Experts of a small language model: 2 picks a token.
Below are experts of layer 2 (counted from 0) of a mixture-of-experts language model. Rows are named router (the router's row for the expert), gate (a neuron's input weights, with its number), up (a neuron's input weights, with its number) and show model dimensions 0-191. Each number is 128 + 32 x the weight over its row's rms, rounded and kept within 0 to 255.
After each expert's rows: "gets" lists some tokens that make up at least twice as much of what it gets as of all text. This comes from a sample of Wikipedia text that the model never trained on. Tokens count by the router's weight.

# expert 7
router [139  87 136  58 103 150  89  81 158  89 197 123  97  83 165 162 113 160 164 141  82 121 119 160 127 147 120 144 145 146 175 144  89 170  63 116  90 103 128 164 159  88  83 104 103 137 123 145 110 128 156 100  91 127 109 101  93  95 139 109 122 143  80 101 113 159 127 123 182 113 123 185 150 121 118 147 109 196  83 101 147  84 133 185  85  72 142  85 151 108 185  77  70 114 133 128 166 179  84 151 171 130 133 164 168  91 158 135 174 144  99 148 170  93 105  83  95  50 126 163  93  89 172 170 133 120 137 138  91 159 164  78 127  89  99 105 148 162 164 148 117  93 123  85 110 111 123  99  75 155 112 142 170 101 112 113  86 176 135 174 135 157 165 124 145 152 137 144 153 154 146 153 198 101  99 126 137 112 116  85 155 112 159 124 177 113 163 162  72 156 127 174]
gate1 [192 193 155 109 145 189  75 123 178  48  49 128 141 126 170 107 147 105 184 123  85 186 127 200 143 132  93 117 137  85 151  91 152 153 179  61 127 165 106 154 145 113 151 102  95 106 131 156 108 119  88 122 155 163 122  88 131 156 116 127 129 127 105 140  53 103 161 112 129 165  81 161 130 124 132 123  76 191 135  93 138 143 143 135 138 147  75 132 137 189  92 109  76 137  87 153 121 121 133 158 137  89 125 135 127 172 215  95 153 153 111 126 156  86 102  88 136  32 137  84 121 171 145 116 110 143 151 153 103 140 123 112 162 128 117 118  97 103 160 158 114 171 159 108 122  95 175 112 124 165 146 154  61 109 164 146 143  87 123 163 175  99 164 128  99 120 153 142 183 134  77 155 150  94 147 120 125 116 130 128 143 140  79 171 102 126 120 149 106 111  57 118]
up1 [164 155 124  87 107 131  70 151 153  89 100 120 137 113 160 106 140 123 151 117 115 165 143 173 157 105 129 114 148  64 154  27 148 151 187  65 166 194  99 150 139 146 138 109  48 135 150 155 109 112 107 121 142 158 132 108 131 163 129 135  86 110  98 148  79  91 135 166 136 139  68 188 108 115 133 135  40 189 104 113 103 153 137 141 110 121  35 158  83 125 100 117  91 173 150 175  94 132 128 159 145 120 144 108 110 171 180  97 125 137 109 116 164  97 165 120 104 118 115  90  75 154 123 134 102 160 132 165  71 140 129  95 138 135 139 115  85  96 144 178 165 180 155 164  99  68 160 111  90 142 154 143  74 125  99 183 168  79 134 157 158 129  86 174 139 146 129 162 157 138  66 116 116 137 164  63 130  91 146  99 169 148 157 157 132 130 122  97 102 135 108 112]
gets: "\n", "==", "===", " ==", " He", " It"

# expert 6
router [ 78  85 103 188 177 126 163 182  75 112 157 149 159 185 117 117 103  82 122 102  83 128 133 136  78  84 143 184 104 121 171  88 128 103  91 130 156 161 126 125  81 153 160 132 132 136  98 109  83 157 110 201 104 164 136 142  97 122  95 157 165  73 141  88 124 106 135 106 148 137 149  56 151 166 167 159 116 133 152 181 127 134 149 121 135 190 136 104 178 158 100  69 148 158 135 160 149  93 137 129 143 119 112 199 123 148  81 144 107 165 108 161 143 168 163 162 106 112 117  89 118 133  73 109 113  81 109 129 120 119 124 130 144 180  96 124 181 143 151 228 106 140 119 138  96 120 107 134  87 131 172 115 228 142 122 136 120 147  44 175 128 120 106 116 123 163 130  84  62 149 102 149 136 136 113 131 118 135 158 104 131 186 100 145 163 132 130 192 105  86 123  87]
gate0 [ 87 106 183 140 131 114 170 146 101 169  81 103  97 164 142 120 133 160 140 137  93 115 126 131 128  58 139 136 181 146 126  58 214 133 202 143 106 139 167  84 180 132 149 139 195  72 152 107 103 125 186 157 191 100 116 119 125 139 162 116 132  99 149 179  81 164 105 135 135  91 199 127 141  90 173 123 127 171 129 143 136 116 161 157 148  99 147  87 157 166  69 159 156 107 126 177 122  94 206  97  90 113 148 143 132 164 173 107 114  82 100 124 136 158 183 120 119 173 103 170  94  94 106 152 139 133 118 142  86 103 127 156  75 112 138  94 128 102 126 173  85 155 116 144 154 141  96  93 100 140  96 122 124 157 195 106 106 126 132 144  93 102 105 131 154 113  97  88 134 118 167 128 114  63 133 229 181 188 107 110 104 129  84 130 160 150 133 149 153 149 131 129]
up0 [140 176  98 177  95 131 137 120  93 126  79  53 119 115 125  87 148 126 190 125 129 123  99  88 112  76 135 164 109  95 113  83 176  77 156 123 159 122 141 109 174 154 161 133 192  70 116 159 128 134 142 148 166 111 134  86 218 108 160 132 102 139 135 109 120 176 187 105 149 133 178  87 150  93 147 121 105 158 163 119 109 142 158 120 179 157 110 155 153 145  47 113 157 132 120 196  74 119 135  85  95 105 158 165 141 111  95 134 123 110  91 158 106 139 140 127 101 233 153 110 126 138 129 147 146 101 125 140  58 108 111 160 162 139 116 119 177  99 137 148 170 152 115 220 153  65  74 106 125 152  45 114 139 114 100 107 145 154 163 152  83  87 177 131 127 185 160 149 114 167 128  86 122  83 132 120 121 158 161 142 133 139 121 118 127 132 158 125 123 152  87 157]
gets: " of", " in", " to", " for", " on", " by"

# expert 10
router [165 133 155 137 107 154 115 161  79 130 123 130 145 163 112 111  85 178 174 141 141 130 115  86 137 131 173 127 201 153 157 132 143 145 181 119 191 181 157 114 179 175 125 100 119 135 161 124 142 158 124 123 143  75  83 117 164  58 168 110 112 158 114 149  68 106  95 127 120 126  82  79  80  76 118 117 180 118 142  76 155 177 182 150 143  77 135 121 110  78  73 139 104 125 169  75 104 141 167 166 104 133 114 109  83 136  85 112 107  96 136  65 115 124 138 112 171 157 138 125 148  91 172  88 169 154 157 134 164 153  75 127 134 141 125 180  99 141 176 124 177 173 127 123 154 136 106 150 169 103 139 185 110 160 139 159 119  81 173 135 137 117  80 174 160  90 107 107 118 121 170 129  84 166  68 100  79  86 103 160  90 189 131 153 151 110  86  69 121 130 146 179]
gate0 [116  82 134  72 108 109 130 116 135 159  95 109 160 115 146  87 179 152  97 179 112 131 190 120 121 142 185 169 132 106 150 165 147 161  91 135 145 179 133 142 132 168  98 106 141 174 202 107  95 166 138 119 144 135 126 165 129  70 105  78 126 123 110  73 141 121 130 154 155 159 113  89 110  45 123 123 127 148 167 104  83 130 198 144  89 113 193  65  88 177 103 123 126  89 133  84 138 141 123 116  86 118 179 135 158  99 124  88 115 167 125 131 150 111 106 215  93 209 135 112 144 187 103 157  99 134  79 105 131 124 113  73 105 165 157 148 141 113 176 110 133 171 201 143 144 134 118 118  40 144 127  93 121 128 151 143 113  69 116 123  93  98 104 177 113  74  84  92 178 154  97 107 102 114 133  89 108 123  95 158 124 125 133 143 133 167 137 139 188 151 143  97]
up0 [146  87 129  88 145  89 123  93 141 121 116  86 137  95 112  95 190 167  95 163 118 129 161 128  99 138 192 182 105 138 166 135 144 185  94 143 175 183 108 123 112 156 141  93 120 145 190 107  74 158 132 131 128 123 152 164 109  63  90  98 101 126 119 120 153 135 138 151 129 125  91  73  96  81 135  93 141 136 142  96  82 127 196 168  87 124 188  70  64 152  98 118 151  79 158  93 145 175 118 147  94  97 141 151 159 137 112  93 121 148 105 132 154 151 142 165 111 168 130 126 126 207  95 148 110 133  50 117 161 114 115  63  93 164 172 137 148 133 201 127 156 157 189 133 129 123 111 123  95 117  99 122  70 132 151 112 127  69 110 115 126 127 100 185 106  82  52 112 162 152  88  92 113 107 150  89  78 117  85 198 124 136 108 157 119 168 141 109 173 146 108 120]
gets: "s", "th", "e", "a", "ing", "ed"

# expert 0
router [111  96 153 167  63  99 107  65  80 117 146 145 119 176 163 147 145 105  69 118 177 141 103 138 179 192 181  92  59 131  65 107 118 126 108  89  54 146 112 149 150 128 124 216 143  74 122 102  79  85 141  44 152  82 114 150  87 154 152 112 101 119 123 142 127 170  83 147 126  84 159 138 111 146 104 139  91 100 144 174  67 144 165 127  93 127 118 187 123 136  80 112 146 161 117 109  96 122 131 138 142  90 175 110 141 124 160 124 145 171 156 129 139  55 127 170 124 115 145 124 110 112 168 179 127 110 113 112 115  94 177 131  92 153 126 148 129 105 113  79 100 118  90 137 114 175 143 104 141 105  46 143 144 160 101 164 169 153 130  95 135  96 129 107  96  89 107  99 119 102 108  78 132  96  88 156 162 175 130 189 160  92 152 156 156 107 155  86 167 157 108 130]
gate1 [163 128 146 104 125 178 126 127 139 111  75 121 149 102 190 171 190  95 167 150  96 126 103 165 122 161 158 166 134 159 180 146 141 115 134  82 131 104  88 142 124 109  87 132  87 103 111 138 118 127  84 139  81 110 195 118 121 132 124  82  61 178 158 131 123  84 135 113 117 141 177 162 106 108 133  93  70 122 147 132  94  77 171 168 144 128  92 121 198  24 150 124  95 160 132 131  55 107 157 142 111 117 179 105  89  72 108 161  84 139 149 108  91 161  75 163  90 141 142 103 115 123 158  93 170 123  93 145 113 114 114  95 137 100 109 139 101 158 125  96 144 102 118  77 142 146  92  55 181 140 125 147  84 118  52 112 154 167 163 199 138 133 124 116 112 125 143 105  88 104  86 106 121 114 169 132 110  99 141 111  88  54 112 137  96 111 136 151  57  93 140  98]
up1 [153 143 135 118 133 160 118 109 127  96  88 116 140 103 208 184 173 111 139 137  81 124  65 172  98 127 168 185 151 150 151 167 129 108 114  87 122 106  88 136 125 135  80 134 118 110 131 108 134 115 128 159  91 126 194 118 126 168 133 113  65 214 160 155 102  96 141 115 153 158 160 140 111 130 119  83  80 115 123 141  79  85 181 171 133 138  82 142 180  26 134 111  86 198 101 152  60 125 128 137 125  94 184 110 113  61 131 147  95 134 142 118 106 147  81 148 117 136 130 144 129 117 168 104 144 119 114 153  96 106 120  75 117  95  67 140 135 158 119  97 159 109 110  68 117 124  85  53 156 125 105 142 114 135  80  89 186 187 159 167 139 126 128 106 101 126 138 113 103  95  76 121 115 102 129  99  77 114 133 120  85  73 127 138  94  86 168 136  53 108 130 112]
gets: ",", " 2", " 6", " 3", " 5", " January"

# expert 12
router [140 139 156  96 162 140 139 195 114 119 122 134 181 103  89 118 204 172 150 137 138 119 150  82 102  71 102 120 134 104 128 170 135 131 175 122 101  97 129  92  73 113 140 144 183 144 122 167 169 139  86 148 129 108 152 118 114 122 145 204 138 153 148 137  70  70 124  77  65 149 154  98  67 135 161 125 149  96 127 116 170 126 112 151 105 121 103 139 102  73 110 165 142 120 136 133  91  91 154 149  65 213 111  93  80 134 124 150  89 110 119  77 152 135 120 140 194 168  65 126 139 118 115  81  89 155 167 166 144  83  99 150 117  81 134 157  82 102 128 140 132 111 128 117 150 123  92 164 112  81 169 162  90 165 143  96 158  68 177 131 104 107 110 100 173 151 128 124  90 105 187 121  71 113 137 111  99  66 113 118 115 108  45 152 101 179  89 101 163 163 142 143]
gate0 [144  87 151 191  51 124 108  60 170 117 110 129  91 149 157 186  86 133  63 125 150 154 107  94 127  49 164 109 112 132 141 146 205  96 128 159  71 140 186 137 139 136 162 185 174 189 158 139  96 111 136 107 105 141 137 121 120 100 117 116 119 126 166  78 112 145 159 151 119 187 137 143 127 128 125  84 173  79 102 115 141 117 160 179 127  94  94 173 105 140 124 130 167  45  95 110  74 189 186 144 134 176 109 106  79 138  86 126 121 119 120 153 112 125 121 129 154  75 158 141 130 126 126 107 135 181 114 123 137 118 143 130 100 135  87 134 125 142 124  91 120 149 136 127 200 198 106 129 101 146  88 145 101 148 166 107  93 149 167 138  79  98 179  91 123 109 154  80 133 117 159 148  85 172 139  85  75  84 118 170  75  89 103 122  87 131  75 124 129 145 139  89]
up0 [197 108 149 186 113 155 154  96 122  91  99 133 114 118  84 116 122 167 124 121 144 125 158 139 115  79 157 116 120 153 198 132 133 115  91 186  93 116 103 169 129 190 152 130 143 195 126 152 102 104  86 156 125 120 137 118 161 141 143  99 117  88 117  69 150 133 107 109  69 124 120  96 146 182 102 170 137 121 158 147 109  56 142 173 125 116  94  97 104 133  99 136 146 124 106 142  93 117 171 136 126 111 139  88 119 114 102 144  84 132 127 137  50 148 114 152 141 138 122  78 150 145 104 110 200 106 138 173 159 101 101 107  61 109  45 111 143 144 129 118 124  94 121 151 103 176  91 143  94  90 105 165 115 143 152 131  66 107 124 137 117 117 179 121  78  83 143 118 172 108 170 142  50 178 151 112  99  59  79 120  44  76 108 107  88 186 102 108 118  92 119  55]
gets: "s", "a", "e", "ed", "o", "d"

# expert 14
router [202 122 134  51 147 165 137  90  95 136  68 119 129  92 134  87 126 121 141 152 101 133  95 180 142 164 199 124 188 122 117 167 161  73 125 163  69 120 133 205 112 144 128 139 119 109 119 158 170 142 157 109 145 135 150 134 146 144 183 102 167  99 137  68 141 114 158 127 167 112 154 188 176  95 133 137 105 121  95 108 159 120 205 170 144 131 118 103 102 141 106  88 144  73 109 106 115 126 146 148 129 141  72 130 118 129 170 122 104 166 153  78 120  46  84  98 129 170  98 113 116  75 113 103 122 180  94  86  99  98 115 169 155  79  76 162 107 159 149 103 161  88 134  83 125 127  78 189 137 155 137  70  81 138 215 169  86 139 164 148 114  94 100 115 133 120 124 157 143 104 167 150 143  73 177 152  78 127 136 123 112 101 150 128 134  85 115 116 145 116 118 155]
gate0 [151  99 150 111 129 134 129 110 128 143 117  82 167  94 127 159 120 161 157 186  89 171 140 127  91 119 120  98 144 167 145 118 172 194 142 109 149 154 102 188  80 145 110 144 100 209 158 116 164 174 118 112  66 160 150 108  89 146 125 105 128 134  87 161 116 111 143 167  97 120 150 186 150 134 101 137 164 131 126 128 113 170  63 137 204 177 114 150  60 111 118  71 139  61 111 102 137 196 113 155  97 124 128 144 135 104 160 125  98  93 134 149  94 126 111 131 160 142 131  94 113  89  65  74 184 147 137 177 167 119 139 109 159 112 143  93 134 222 197  91 122 153 148 165 135 139 156 110  89 133 166 150 115 124 126 113 153 129  98 119 111  90 117  94  79 115 150 107 104 129 161 103 134 106 126 195  95  62 172  96 197 147 162 169  99 120  64 112 122 175 135 164]
up0 [126  98 115  80 114 102 107  91 115 141 164  95 167 107 152 146 114 144 142 157 110 146 114 119 107 121 134  82 135 138  86  73 140 180 163 109 146 174 122 182  91 121  85 203  86 137 107 143 149 188  98  88  96 149 158  91  81 188 102 143 157 103  81 153 128  78 114 205 135 199 137 186 154 114 144  74 161 162 135 128 112 136 100 160 188 156 133 198  54  74 132 112 121  83 132  88 126 187 138 156 126 117 166 138 123 118 170 109 113 137 121 134 144 125 139  85 156 101 121 113 113 127  97  91 187 145 106 162 131  91 122  82 191 114 124 110 143 203 181 101 127 146 103 187 149 151 130 115  90 124 150 201 142 145  85 123 164 119 105 112 114  91 135  97  94 113 128 151  88 117 155 100 148  91 131 193  98  44 154  93 141 134 125 135 113 126  88 120 146 182 136 152]
gets: " ", "S", "-", "'", "N", "C"

# expert 1
router [146 176 109 180  97  71 149  67 153 128  83 136 114 205 134 137  65 114 123 151 118 162  90 104 113 137  94 122 149  92  64 125 109  94 169 118 139 129 113 117 161  59 170  89 119 132 168 124 130  80 129 130 124 130 139 105 115 166  84  81  92 104 155 167 178 117  95 166 131  72 108 168 147 127  97 127 102 181 104 154 146 104  77 130 101 134 139 141 102 104 143 129 163 123 150 138 197  81 155 128 157 105 113 102 169 121 176  91 162  79 120 143 160  74 118 110  22  64 151 175 130 146 129 154 122 105 105 146 152 183 175 137 115 131 169 101 155 150  90  75 111  80  73 142 107  80  78 151 138 123  65 105 168 166 127 119 145 115  79 117 142 102 151 156 126 179 123 109 147 171 102  88 163 123 190  88 175 146 163 123 154 172 155 105 116 108 124 121  91 129 138 146]
gate1 [157 136 135 159 113 142 106 110 111  81 187 110  79 116 136 105  79 125 100 144  85 165 136  98 140 140  86 112 124 136 126 111 141 111 176 117  90 103 175 107 127 134 165 187 150 141 204 126  94  99 128 124 109 108 126  55 140 185 172 165 103 131 202 171 117  70 126 153 152  94 130 114 129 147 176 105  78 115 117 125 161 123 123 103  96  89 167 109  79 156  93 198 100 101  89  79 129 117 117 160 126 144 174 115 124 121 145 107 142 135 213 207 130 122 190  85  80  99 108 167  82 198 140 129 181 111 156 171  88 149  92 148 107  84 106 165 132 199 118 154 122 154 133  79 121 108 106 120 114 111 143 115 120 134 117 158 162 133 140  95 112 143 122  93  76 105 104 116 111 191  65  71 166 163 140 131 175 150 157 137 127 142 144  93 133 179 128 142  84 177 162 159]
up1 [117 158 132 110 147  87 126 154 131 169  76 173 173 138 134 156 174 117 149 102 131  88 150 136 126 117 161 129 134 129 127 178 136 125  70 131 188 145  88 120 128 145 126  68 102 120  49 137 144 142 107 149 139 104 105 172 133  71  95  98 150 126  81 105 101 184 158 120 105 137 143 157 120  99  61 151 190 160 147 132  98 133 135 140 156 139 102 164 169  98 167  87 135 147 167 192 141 157 156  75 146 154  82 127 147 174 119 173 116 117  59  83 138 141  81 164 198 158 165 136 180  57 158 109  81 129 108  94 169 107 176 119 150 140 157  61  85  63 149 106 138 113 149 166 108 139 131 139 128 150 138 162 132 128 148  95  83 125 142 159 112 105 167 144 181 118 160 171 177  70 203 159 119  69 106 131 114 140  96 133 133  96  86 157 120 100 145 142 156  91  76  93]
gets: "|", "-", " |", ":", "=", ";"

# expert 13
router [ 86 154 147  93 118  64 144  70 177 164  76 101 153 103 137 157 110 130 176  86 162 108 163 117 166 136  83 114 104  90 135 152 164 165 128 107 160 150 123 103 176  50 113 124 144 134 139 150 165  96 148 112 113 113 175 108 192 120  74 120 127 144 121 128 133 173 114 104  93 171 127 182 126 107 135 140 100 147 116 167 142  98 131 114 112 164 145 154 164 162 176 124 152 180 147 159  85 135 146 123  79 106 181 124 181 117 118  88 148 111  63 130  86 112 132 130 144 128  99 150 136 121 153 203 155 143 105 105 102 145 112  29 211  85 129  97 176 109 119 144 110  90 140 110 116  93 142  99  89  99 143 115 207 137  99  77  78  94  61 131 100 173 160  94 169  86 132 123 132 190 131 157 124 115 181 129 151 165 131 106 149 160 137 119 160  97 172 106 151 122 147  65]
gate1 [128 157 122 113 128 114 116  57 100 112 125  96 121 108 195 116 144 195 167 157 146 145 111 121 155 115 124 131 119 124  84 115 110 137 134 151 174  97 110 141 152 136 102  94 138  96  90 128 127  89 126 155  54  70 173 160 138  91 154 127 146 139  55 101 124  59 137 151 118  43 128 140 108 180 150 143 157 225 178 184 120 154 184  91 108  57 127  83 103 125 134 104 103  87  98  92  65 117 147 154 144 116 110 105 121  96 146 114 124 119 140 139  97 123 137 151 102 125 155  74 108  88 176 172 142 154 153  83 170 124 149  85 101 104 138 126 146 160 135  90  99 123 123 117  77 104 143 193  81 145 170 104 119  53 124 180  98  64 100 109 137 119 127 180  69 116 116 146 167 118 152  43 175 137 146 157 116 136 118 131 104 151  97 109 138 171 159  98 123  88 137 134]
up1 [147  77 135 175 129 144 139 217 163 140 146 182 126 152  92 139 101  70  56 113 101  84 134 121  92 139 129 124 137 146 175 150 128 108 123 117  77 146 188  95  73 117 159 159 101 150 171 136 122 156 121 105 185 185  77 104 106 158 107 122  96 152 176 160 136 182 114 129 127 185 118 135 125 104  96 137 110  68  91  71 144 121  90 185 116 221 136 146 183 151  92 141 131 183 167 151 177 135  84  94 146 130 140 132 149 148 130 142 128 136 128 116 150 102 118 111 142 113  90 162 134 153  89  90  96  83 110 150  85 160 119 173 143 172 129 131 114 125 125 156 148 115 137 154 188 174 101  71 164 116  94 149 138 164 134  60 159 182 149 132 116 151 130  78 195 147 146 134  92 135  83 215  84 101 151  95 135 120 122 136 164 112 148 154 129  79 112 146 153 180 130 139]
gets: ".", "\n", " (", ")", ").", ";"

# expert 4
router [110 124 161 202 151 104  93  63 172 170 139 132 112 117 125 153 138 143 157 107 133  97 188 187 121 155 114 132 105 141 114  75 161 198 185 119 132 157  92 135 134 118 176 152 112 146 165 128 146 115 133 112  91 172 227 167 119 167 148 128 113 142 144 117 165 109 181 108 110  57 124 114 208  68 163 142 104 118 148 176 149 144 152 112 151 164 136  69 116 120 139 158 146 165 156 148 101 151 133  82 132  87  90 120 138 177  99 160 168  95  63 106  90 169 177 161 146 137 155  97 117  99 112 180 117  80 172 160 107 101 108  86 173 127 130  87 130 143 107 129 105 138 152 173 104 118 172 132 126 152  83 103 130  78 163 135 115 115  78  72 158  77 122 134  82  97 100 146 129 142 109 148 118 114 226 122 103 153 133 101 146  91 124 108  87 126 101  84 142 112 100  90]
gate1 [136 119 155 111 152 165  85 114 130 175 106  86 129  64 163 119 129 103 140 101 191 158 158 133 192 142 122 127 131 140 127 124 138 122 133 134 135 149 201 118 143 147 152  77 127  90 132  99 120 146 116  91 119 119  92 111 126 127  86 120 120 118 118 124 161  71 147  98 186  43 127  83 161 126 117 123 169  67 166 160  70  84 111 156 117 130 110  89  82 161  65 129 129 204  98  93 126  99  71 100 127 101 138 179 124  96  97 131 189  94  90  99  75 142 167 148 142 101 129 129 157 145  46 128 164 140  79  48 185 113  74 170 156 113 147 103 115 103 166  91 105 109 101  91 149 156  96 114 119 156 120 139  92 107  81  84 131 117 116  77 159 121 109 109 163  86 155 122  91 113 113 103 106 144  98 158 110 129 130 123 134 124 168 127 181 181  70 129 202 109 179 161]
up1 [118 105 106 134 126 119 167 166 131 101 182 153 141 171  82 151 131 107  84 136  86 103 121 121  69 119 152 142 126 116 121 124 116 131 154 117 135 112  76 123  93 164 133 166 141 158 125 169 165 108 150 127 158 129 161 127 141  88 167 140 146 142 137 151 104 196 134 149  86 186 127 195  73 128 118 172 105 159 108  85 225 197 149 109 122 142 103 158 147 115 191 137 115  40 156 160 122 139 173 115 148 169 132 105 114 179 145 114  60 165 161 161 153 100  85 135  98 137 127 139 125 108 178 159 102 117 162 213  95 115 171 102 132 165  92 160  97 127  90 143 103 153 144 138 121 129 159 151 140 139 161  89 171 144 149 206 112 154 130 164  77 142 171 148  80 151  87 121 174 147 150 166 136 119 159 118 170 150 117 133 117 162 133 147  65  75 182 143 103 157  42 110]
gets: ",", "-", ":", ")", "/", " ("

# expert 3
router [100 122  99 188 106 108 117 160 112 158 171  80  72 151 142 106  99 117  84  92 125 150 107 104 137  99 120 129 170 141 131 101 102 106 137 100 184 151 107  94  82  84 118 173 109 158  88  75  51 151  91 156 114 122 112  51  86 140  85 158 135 163 127 194 165 168 145 146 118 134 140 128 152 176  87 114  76 106 138  80 113 150  99 125 136 118 151 103 129 127 103 136  97 118 113 139 102 115 102  98 145 148 118 172 139 143  99  76 190 135  98 157  85 159  88 103  84 141 183 170 140 162 104 101 121  82 121 122 159 151 154  97  73 195 116 128 126 125  97 178 144 130  90 125 133 125 147 136 143 148  81 186 108 142 140 134 127 116 131 147 160 201 125 117 138 164 201 106  66 161 116  85 145 158  97 103 118  57  91 129 103 187 102 158 183 111 154 201  62 108  89 143]
gate0 [ 98 113 178 105 110 172  57 147 125 191 163 165 143 148 107 141  82 117 120 160 120 158 136 164 115 152 129  70 180 112  93 126  74 172 207  63 210 141 138 129 101 135 128 111 131 145 105  94 176  91 148 143 106  99 137  95 139 157 122 121 122 138 147 145 126  86 124 164 116  99 111 134  93 126 161 131 145  45 133  76  93 135 133 123  91 156 112 133 159  68 134  79 133  94 100 152 149 148 161 146 111 160 118  60 150 121  89 175 157  68 121 117 123 146 114 118 126 103 176 130 133 150 156 164 136 100  82 113  97 225  82 138 158 187 147 125 150 114 144 182 136 113 120 162 152 130 138  98 149 131  62 116  76  77 189 125 106 173 128  60 136 132  74 138  93 131 155  88  71 147 142 158 122 181 125 162 125 107 110 105  94  99 110 156 164  88 100 164 106 151 118  99]
up0 [162 129  78 122 191 170 142 116 179  80  89 143 146 131 143 186 153 127 116 176 122 178 106 171 111  96 125 150 116 146 160 162 200 110 114 147 143 100 151 118 112 145 133 121 133 187 142 142 121 133 110 127 165  95 133  93 147 148 146  61 155 125 163 140 116 111  47  73 141 127 149  81 165  82  76 172 147  88 179  94 146 125 120 112 137 145  77  62 113 105 142 152 138 107 188  83  34 171 121 121 144  94 161 176 176 156  93 130 105 116  68 134  57 153 174 110 127 159 100 152  99 184 121 143 138 105 120 118 115 165 129 144 154 147 127 124  94 138 146 126 126 115 138  95 164 146  54 102 114 179 145 135 174 155  96 168 147 147 158 149 102 159 101 136 148 142 125  86 172 173 113  97 120 129 101 152 105  56  84 149 147  98  96  92 121 170 104 179 167 171 173 127]
gets: " a", " the", " that", " was", " to", " an"

# expert 2
router [ 62 111  98 119 140  54 105 157 180 177  97 136 115 121 126 133 114 117 112 125 100 149 155  88 112 106 163 115  58  26  85 102 113 145  66  84 149 130 102 162 155 177  93  80 124 130  84 168 148 114 187  84 128 182  98 108 149 163 110 132 154  98  84 113 107 165 105 160  78 189 137 113 150 158 161 142 184 155 144 102 113 141  64  45 138 134 138 141 140 110 111 167  67  87 154 130 119 123 109 141 141 152 216 125 119 152 151 117 157 147 138 125 123 160 118 134 142 126 112  72 192 154 101 143 142 135 121  99  77 119 155 136 132 135 126 136 121  79  96 174 131 123 149 144 142 147  95  90 127 179 137 123  96 125  42 111 145 170  97 184 128 149 154 104 103 107 132 164 128 124 138 152 131 133 102 101 133 192 193 120 135  89 135 120  64 164 170 133 163  81 149 136]
gate0 [138  76 173 106 164  78 140  89 135 110 170  92 100 166 131 102 155 178 140 106 103 120  96  64 121 116 115 136 155 175  94 162 148 111 150  53  96 108 185 154 159 138  77 134 125 118  93 140 116 136  94 149 144  85  73 124 120 121 135 119 176 105  95 204 160 121 126 107 165  81 195 146 172 155 126 144 140 139 185 138 158 127 143 168 203 179 158 145 125  81 100 175 135 183 163 133 121 125 132 174 147 183 112  96 120  68 157 112  93  77 174 181 111 151 103 142  98 126 106 127 131 122 148 211 121 123 132 129 155  94 133 180 174 126 138 128 106 157 130 135 125 130 115  62 177 170  87 115 141 158 157  86 115 151  84 149 162 106 153 176 129  86 201 109 144 102 129  98  86  98  95 174 105  98 107  74  85 135 153  84 139  99 155 128 103 124 127  93 112 140 107 176]
up0 [103 179 100 128 112 170 127 170 126 145  84 158 133  84 104 168 126  80 102 150 132 126 175 193 119 134 145 106 113  72 163  92 113 148 110 204 154 163  69 118  81 131 177 131 127 142 137 128 131 109 159  93 126 135 181 132 152 123 119 140  85 129 157  48  94 139 133 143  84 182  38 133 108 120 119 107 123 121  78 100 115 125 129  95  58  97 110 107 119 180 153  80 101  89  87 126 126 129 119  99 114  85 146 174 127 180 101 139 169 181  77 102 127  82 136 109 169 144 174 118 122 130  97  30 118 146 127 124 104 153 125  78  89 139 111 135 169  98 116 118 133 109 145 172  83  94 149 163 136  89  99 159 127 128 172 116  99 140 111  87 129 171  42 164 141 165 142 176 161 159 179  90 168 174 164 178 169 148 104 173 102 143 102 135 148 137 132 152 143 135 145  97]
gets: ",", " and", " John", "),", " George", " James"

# expert 11
router [114 121 117 115 123  96 103 107 210 154 140  90  88 191 143 109  96 113 124 149 172 189 111 120 185  72 107 187 121 110  89 171 107 169 121 131 140  63 154 108 113 160 187  93  83  92 124 131  74 121 151 131 155  97 118 117 197 142 148  87 118 104 104 187 113 142 127 173 163 133 153 159 169 207 107 175 101 108  96 137 141  74 117 120 132 104 167 114 131 103 152  92 109  83  79 113 168 153  49 195 158 126 105 125 148  90 127 100 137 121 120 166 159 156  93 154 133 134 142 141 125 165  89 157 133 147  91 117 112 183 119 153 105 154 134 102 148 142 120 104 132 137 153 194 131 108  90 132 124  97 135 151 121 116 100 110 147 177 176  71 145 148 179 195 104 132 135 163 191 151 115 145 183 172  87 129 187 126 110 209 141 145 154 153  95 140 146 113  92 130 169 148]
gate0 [123 137 119 111 114 132 182 113  97  80 162 123 132  97 140 148 103 120 170 114 105  96 107 157 108 160 171 154 164 108  98  97 169  95 186 136 154 153 163  85 109 183  88 120 123 131 128 141 105 129 127 163 129  95 145 138 109 155  87  75 112 148 168 122  84  95 161 141 147 211 118 117 166 110 175 219  63 131 118 151 175 101  51 179 139 137 129 148  98 143 113 153 129 145 162  44 146 102 117 124 158  99 128 128 142 110 148 139 137  67 115  45 133 138 134  80 105 135 156 181 124  99 127 121  96 117 126 143 116 128 129 163 136 147  32 120 208 120 114 128  71 117 156 157 121 205 156 142 194 152 106  85 108 111 159  92 130 149 172 136 145  99 164 118  79 135 127 155 156 115 150 215 115  98 142  77 126 126 138 112 128 151 111 118 155 132 127 143 152 107  47  97]
up0 [135 173 149 147 151 148 152 122 121  88 130  76 160  85 191 147 135  96 136 192  97 127  76 153 111 120 171 132 141 168 165 111 140 120 108  69 162 139 160 125  99 132 244  64 169 131 142  92  88 138  64 142 160  96 131 129 144 113 120 126 109 137 117 115 102 114 156 122 112 134 123 104 127 139 102  82 137  98 158 105 156 111 127 124 183 112 145 151 154 113  91 140 147 132  99 109  91 130  80 187  89  78 163 131 147 141  85 126  28 120  57 142 165 127  54 172 134 134 133 113 147 189 125 128 131 158 115  66 111 132  62 107  83 161 175 126  80 148 145 101 104 122 177 221 172  99 103 135  98 126 113 107 142 125 156 114 150  87 114 135 113  98 132 220 115 148 168 157 165 106 132 125  99 119 158 103 148 114 125 149 107  96  87 132 195 139 125 131 123 130 171 114]
gets: " the", " |", " The", "The", " a", " his"